From a checkpoint of a small mixture-of-experts model trained on Wikipedia.
Size: 12 layers, 12.4M parameters.
Experts: 64 SwiGLU neurons an expert, a sigmoid router.
Below are experts of layer 7 (counted from 0) of a mixture-of-experts language model. Rows are named router (the router's row for the expert), gate (a neuron's input weights, with its number), up (a neuron's input weights, with its number) and show model dimensions 0-95. Each number is 200 + 30 x the weight over its row's rms, rounded and kept within 0 to 999.
After each expert's rows: a language model's description of what the expert responds to. This comes from a sample of Wikipedia text that the model never trained on.

# expert 13
router,190,176,202,212,231,196,196,240,192,232,217,215,240,193,164,225,164,164,215,178,199,267,166,169,228,177,214,213,166,220,215,137,154,222,195,165,226,120,218,248,217,246,251,233,188,177,172,181,175,175,142,235,117,137,155,191,201,234,210,219,174,206,219,190,219,225,185,219,212,193,201,161,206,204,230,193,197,204,203,208,168,215,217,202,176,188,215,208,169,182,238,156,198,215,131,235
gate0,224,234,192,154,231,190,230,272,211,239,214,217,223,183,205,201,186,217,200,205,144,194,247,188,229,202,195,205,166,224,171,142,151,233,163,196,192,132,262,209,174,229,180,257,217,147,187,204,209,214,176,172,229,182,190,201,176,164,241,254,194,183,164,213,238,240,209,225,209,204,216,176,183,215,187,255,190,224,176,224,156,158,181,169,227,228,224,244,166,213,180,174,164,198,246,234
up0,230,153,192,171,151,223,194,168,201,220,199,170,263,112,175,134,233,188,217,173,224,201,175,182,223,200,223,211,246,161,227,181,199,202,236,208,145,204,183,202,197,106,167,156,204,240,201,190,227,193,234,201,214,220,159,230,219,221,230,187,206,209,213,235,168,219,231,203,230,180,181,167,227,231,212,237,173,169,214,174,176,274,230,198,154,196,224,237,190,211,218,173,213,208,191,188
It responds to: Common English noun or verb roots, often the first half of a compound or name: back(room), head, play, down, water(way), All(Music), Open(Critic).

# expert 59
router,193,226,229,227,220,216,166,170,168,220,226,269,238,187,199,247,219,120,228,138,231,232,191,185,202,203,233,214,177,201,239,159,184,181,160,184,199,129,186,225,220,224,220,188,182,166,178,239,195,191,197,204,164,177,215,178,176,237,221,167,183,165,230,161,237,209,195,221,281,252,170,209,171,214,221,179,187,189,192,224,167,210,177,173,164,214,197,236,161,176,226,152,203,243,189,163
gate3,175,214,219,168,190,171,258,162,177,194,172,207,204,175,217,215,197,221,230,191,229,191,172,189,158,206,236,231,214,192,232,227,215,210,259,180,201,107,220,192,169,199,239,189,180,158,195,200,220,196,189,203,164,217,189,172,204,290,205,143,185,265,226,216,204,227,266,211,256,187,173,133,235,197,164,159,171,183,201,188,137,199,181,210,214,190,222,221,208,237,221,223,205,169,213,188
up3,157,165,196,193,177,210,215,137,197,200,187,225,205,172,169,170,180,157,174,215,174,216,160,111,206,174,208,260,275,176,178,248,207,194,239,205,183,191,138,205,216,165,182,167,194,203,230,173,177,180,179,251,156,176,215,236,195,196,183,182,207,178,223,203,207,194,207,210,181,186,229,221,178,171,221,134,213,172,198,257,272,257,219,208,180,163,180,215,206,173,210,177,194,207,229,160
It responds to: Word-final suffixes es, ers, ing, ed, s, tions, ents ending nouns and verbs, as in carving, notes, Winger, artists.

# expert 35
router,138,184,219,233,179,183,197,235,164,228,176,268,252,229,178,166,237,186,239,177,167,216,194,180,214,209,165,206,135,209,216,156,180,177,189,160,205,205,249,170,215,200,177,241,245,212,161,216,168,221,197,182,151,180,185,217,226,226,250,217,155,161,197,160,213,218,196,195,216,209,172,174,198,213,193,160,224,210,209,212,151,213,245,205,181,232,114,210,156,238,197,157,167,180,190,227
gate0,224,187,183,134,137,234,190,176,173,220,203,192,177,197,169,135,244,195,220,156,180,167,208,254,174,197,263,233,160,221,183,194,211,253,208,217,233,224,181,182,188,185,203,229,209,251,194,228,139,221,174,177,215,219,182,187,151,228,192,189,237,227,176,230,222,209,223,230,213,166,116,181,229,154,187,232,190,246,177,230,186,158,243,199,167,193,202,175,234,214,224,208,199,178,219,221
up0,182,241,163,190,185,196,208,179,219,211,190,108,208,237,184,173,216,229,218,197,157,177,199,170,228,153,196,199,216,246,239,169,169,214,153,239,188,185,187,228,230,184,213,165,220,245,187,248,191,210,176,142,251,153,243,191,205,225,217,239,202,174,237,200,219,195,226,181,194,166,184,205,174,153,225,222,213,213,292,220,193,153,154,192,231,215,205,254,168,195,170,176,158,187,194,202
It responds to: First digits of years (201, 199, 189) after dates, parentheses or "in", plus month names, as in March 21, 1896.

# expert 41
router,212,172,207,184,169,139,191,226,180,250,166,216,246,217,181,225,247,184,277,148,189,215,180,182,204,140,169,251,183,160,229,139,155,235,213,160,152,167,185,235,209,223,206,237,242,204,214,186,147,201,134,207,159,178,172,220,192,203,214,200,190,250,198,198,215,217,156,211,251,179,169,204,183,232,212,166,242,198,146,197,184,205,197,199,184,210,188,221,186,191,169,177,196,203,160,207
gate0,193,195,195,213,145,222,197,210,175,172,190,230,255,203,184,216,256,231,192,227,146,212,153,115,256,169,209,158,278,164,196,210,152,227,190,164,161,157,192,172,186,223,190,159,182,160,177,209,226,169,172,162,160,188,207,189,231,184,195,200,249,259,172,183,214,229,203,214,175,218,187,205,198,214,222,218,173,187,175,200,207,211,187,199,226,153,258,239,164,201,211,196,227,174,169,238
up0,241,201,230,236,228,223,223,181,229,192,191,224,198,151,161,169,205,188,202,230,219,158,210,231,289,253,281,235,197,193,180,156,186,230,182,221,156,215,157,131,176,244,200,179,161,173,198,169,198,237,181,195,240,211,250,214,190,201,221,130,182,183,213,208,202,207,178,229,158,212,232,183,223,173,163,186,196,227,214,187,192,219,210,180,213,222,165,177,180,132,233,213,232,194,209,198
It responds to: Line breaks and "- " list bullets that separate fields in infoboxes and lists, as before Branch/service, Height, State, Phylum.

# expert 46
router,193,197,164,199,226,194,192,216,125,217,218,254,232,205,185,222,207,195,187,151,233,218,155,185,163,187,209,234,171,202,215,156,200,202,151,156,212,127,211,205,174,202,220,207,237,142,207,205,113,183,170,193,173,204,194,213,209,231,180,184,194,181,231,155,216,242,153,228,186,220,203,207,174,243,205,164,198,182,129,209,156,232,254,166,201,161,158,174,185,143,211,186,181,210,202,203
gate0,195,180,254,132,242,149,168,199,193,210,203,173,196,213,238,167,213,235,209,229,180,149,193,173,170,222,222,253,176,221,200,206,222,211,143,216,216,184,213,261,208,262,167,204,179,241,170,301,190,226,167,179,199,177,170,212,209,230,226,194,228,191,220,147,207,224,191,215,238,203,220,232,161,197,242,185,166,270,223,184,199,206,165,188,199,222,167,223,202,164,215,210,224,236,198,196
up0,229,221,193,217,220,218,188,207,236,196,286,197,217,197,189,203,240,260,191,241,220,191,253,121,206,221,172,192,162,163,213,225,162,218,200,212,199,110,187,184,213,189,233,208,252,199,231,203,229,185,186,226,205,192,232,204,150,222,195,163,134,215,172,200,168,191,201,201,201,172,190,196,239,170,218,208,191,191,174,181,163,127,189,196,181,212,191,204,189,157,167,269,189,195,238,153
It responds to: Closing parentheses after years, degree, minute and second symbols in geographic coordinates, and time colons, as in 35°50′50″N, (1963), "aged 65".

# expert 20
router,172,174,189,236,232,159,201,231,160,254,243,236,250,198,207,167,239,205,220,176,198,225,184,181,194,177,184,239,150,203,206,186,161,231,216,193,145,153,221,197,215,186,155,212,226,211,185,178,176,168,175,196,98,185,196,212,164,219,188,147,237,174,199,162,214,220,199,228,189,221,196,216,178,210,183,151,229,127,173,231,156,209,222,206,277,214,177,198,222,193,171,191,174,222,193,172
gate0,172,203,197,233,227,212,245,230,193,225,221,233,253,237,154,185,218,213,178,187,189,209,190,203,215,208,261,214,186,173,205,209,197,195,197,246,191,174,150,174,188,198,224,157,219,217,172,192,158,197,213,184,191,212,142,209,197,189,164,245,215,181,159,182,208,149,240,277,160,258,201,195,179,229,232,193,187,172,189,165,196,259,127,178,193,215,204,183,136,253,163,198,138,224,218,181
up0,201,220,172,177,143,196,175,163,205,180,205,130,211,202,185,247,198,255,180,131,234,215,178,184,175,239,207,197,185,214,236,199,188,260,194,211,200,188,183,177,270,194,187,216,195,175,258,197,146,193,204,173,218,165,200,241,162,228,162,214,182,210,205,282,195,223,158,257,194,255,164,177,188,211,203,183,234,238,174,221,223,182,250,185,164,179,199,177,172,163,211,224,215,191,182,172
It responds to: Closing parentheses, quotation marks and title-closing equals signs, typically after years or notes, as in (2012), (ESP), born dates.

# expert 24
router,163,192,246,218,197,171,182,242,152,233,214,230,237,235,164,217,244,163,228,155,201,217,194,176,220,194,198,222,203,183,193,165,166,213,189,199,222,142,249,197,237,179,191,240,201,207,166,230,175,217,166,167,137,195,198,179,222,213,178,221,191,171,219,197,249,154,141,206,161,192,188,201,146,211,187,192,165,144,212,285,170,246,174,209,242,218,163,203,192,211,208,137,200,208,226,174
gate0,222,247,191,195,196,263,158,180,203,178,215,275,182,205,201,175,193,225,208,176,162,239,171,188,190,148,248,175,192,254,146,245,213,254,169,234,208,206,229,236,245,196,209,183,174,153,228,232,210,190,229,113,221,182,226,226,234,185,192,183,195,186,198,212,125,218,179,182,172,189,215,211,151,166,180,209,205,226,183,226,176,190,191,165,235,204,160,213,214,198,188,146,212,168,207,178
up0,157,188,184,217,233,216,188,224,199,233,233,183,202,260,236,197,201,160,211,224,137,202,251,224,196,174,203,238,198,211,244,183,220,184,203,203,222,216,165,221,187,197,175,210,149,194,182,287,222,191,243,228,177,192,253,130,161,163,169,198,219,236,149,187,250,162,171,232,248,191,206,161,203,219,191,205,185,219,250,198,236,239,175,257,179,212,214,200,241,215,153,213,167,208,191,209
It responds to: Commas and comma-joined punctuation like ), or ", ending a clause, name or place, such as California, Berkeley or School, graduating.

# expert 22
router,179,168,204,209,189,176,179,217,129,240,214,231,263,242,195,204,239,197,207,152,181,199,156,193,192,183,158,218,180,202,218,183,210,192,210,207,219,154,242,220,209,194,200,198,234,208,155,185,179,158,133,231,164,191,209,217,229,240,191,166,167,187,258,181,206,270,161,258,212,233,210,205,202,201,208,173,190,172,205,189,193,255,207,159,262,184,140,226,173,158,220,191,201,263,217,210
gate0,204,170,156,205,202,157,232,234,227,192,170,197,204,238,191,221,191,187,160,180,206,246,183,141,195,203,178,164,230,213,171,209,207,194,199,229,231,179,202,235,213,211,215,181,199,181,159,223,215,199,165,106,195,151,216,246,173,234,223,191,257,222,216,218,179,215,177,268,151,222,223,205,189,188,247,153,180,223,198,114,200,180,163,206,124,200,238,219,177,175,220,222,188,170,206,203
up0,219,226,223,188,229,187,246,146,215,210,217,242,248,211,208,194,227,169,233,171,233,202,236,183,205,159,215,219,229,197,252,177,247,210,229,168,203,199,155,237,186,224,235,195,211,191,204,222,225,192,224,174,135,185,182,175,173,250,242,224,218,180,249,231,141,186,169,226,144,153,191,194,199,225,183,191,207,207,210,223,213,183,169,264,190,218,105,238,229,149,210,207,174,186,214,195
It responds to: Periods ending sentences or citations, plus decimal points, colons and dashes between digits in times, measurements and year ranges, such as 13.28, 5:20, 2013–2014.

# expert 31
router,172,170,211,228,235,212,180,262,203,216,198,251,223,253,146,210,199,176,181,158,165,222,199,175,191,178,228,201,164,229,241,136,163,214,217,199,224,159,238,205,189,206,204,297,212,147,175,212,177,187,161,182,169,184,179,201,217,237,184,238,188,205,242,165,210,191,200,267,219,244,210,172,173,192,198,171,205,173,170,248,155,217,180,217,181,226,166,241,179,174,176,188,167,236,185,211
gate0,195,255,161,180,216,224,188,243,192,187,195,196,207,234,225,191,210,185,228,210,156,201,264,226,198,207,173,218,223,206,220,187,225,191,206,220,203,182,214,182,201,190,219,270,201,197,209,211,175,230,253,213,227,207,223,261,178,157,187,281,227,210,245,168,223,185,140,167,173,228,248,143,172,207,207,214,222,160,188,245,214,205,188,213,223,206,184,216,156,204,137,167,288,165,224,186
up0,246,208,142,212,167,221,188,244,194,156,235,198,190,179,188,137,238,156,225,216,264,176,236,189,158,193,220,182,221,177,218,203,236,226,166,209,181,228,189,215,209,197,207,96,223,216,202,268,206,187,197,145,213,207,205,174,214,202,155,216,179,190,167,228,179,230,236,173,197,230,240,193,168,195,208,226,165,206,227,202,218,151,191,218,235,197,240,184,207,184,222,202,207,256,133,178
It responds to: Common nouns or word endings finishing a noun phrase before a comma or period, often roles and places: writer, player, mother, States, guitar(s), season.

# expert 56
router,170,191,174,282,201,176,189,207,176,251,179,203,249,177,163,210,211,172,218,174,213,258,192,168,176,195,159,263,192,196,186,177,135,189,175,177,206,159,221,185,202,238,158,199,245,205,182,215,145,196,176,221,161,132,199,179,162,216,165,178,190,205,195,219,222,211,210,209,264,193,160,212,173,255,159,143,209,171,182,191,166,223,199,189,210,209,153,236,159,219,227,189,202,241,184,222
gate0,238,219,218,147,147,215,232,196,175,225,229,193,183,221,231,153,198,179,209,222,237,142,208,151,187,227,208,203,224,243,165,167,270,247,205,172,222,196,172,286,217,226,199,185,194,260,188,186,203,210,187,182,200,204,255,242,231,178,188,153,192,168,201,215,239,210,167,223,209,213,151,204,206,156,222,212,208,211,156,210,256,244,177,224,190,230,242,236,166,197,209,193,210,227,212,158
up0,220,208,207,191,220,214,230,199,221,159,210,186,136,175,184,195,172,231,259,232,193,198,193,192,168,183,194,211,189,170,210,162,225,218,249,217,181,175,181,201,202,182,241,220,172,185,199,186,236,238,172,255,110,206,226,167,203,220,229,194,203,271,217,198,206,222,198,257,211,212,247,162,177,249,164,229,190,240,152,169,249,179,216,185,183,204,198,215,191,222,111,150,186,204,232,166
It responds to: Pipe characters separating cells in wiki tables of schedules, sports records, filmographies and statistics.

# expert 45
router,193,188,239,247,175,168,189,217,187,252,153,204,241,196,128,197,262,173,228,183,208,229,159,198,183,167,148,219,166,183,216,168,182,216,201,199,208,200,220,225,216,168,186,243,236,191,140,202,121,193,137,206,183,144,237,173,198,207,173,199,176,174,219,181,236,207,146,205,225,206,189,211,208,251,184,193,247,228,161,208,156,198,187,210,186,208,146,204,177,217,228,155,171,230,207,226
gate0,245,218,143,271,191,186,196,235,234,237,240,163,196,198,241,169,204,202,187,239,159,191,193,173,180,172,159,193,174,234,165,240,194,163,196,276,228,260,110,220,144,186,234,251,206,209,156,197,199,219,169,186,235,219,228,175,189,146,192,191,217,208,195,164,174,212,167,205,203,203,209,181,188,220,246,180,177,192,263,196,202,194,217,179,210,195,172,224,195,167,226,192,167,205,204,218
up0,145,137,197,139,213,198,128,227,219,172,206,224,223,212,234,176,248,175,185,156,222,197,183,207,156,192,220,229,234,186,188,152,200,187,202,219,182,194,210,229,164,176,236,175,232,228,251,153,229,164,193,257,232,191,174,145,218,207,218,218,214,174,212,232,195,190,230,225,230,216,192,202,142,201,210,246,215,193,195,216,259,214,248,192,210,123,182,210,210,188,171,178,223,164,240,207
It responds to: Bullet dash, pipe or • starting a new line in lists of people, works, species or infobox fields, such as "- Elmo Pearce".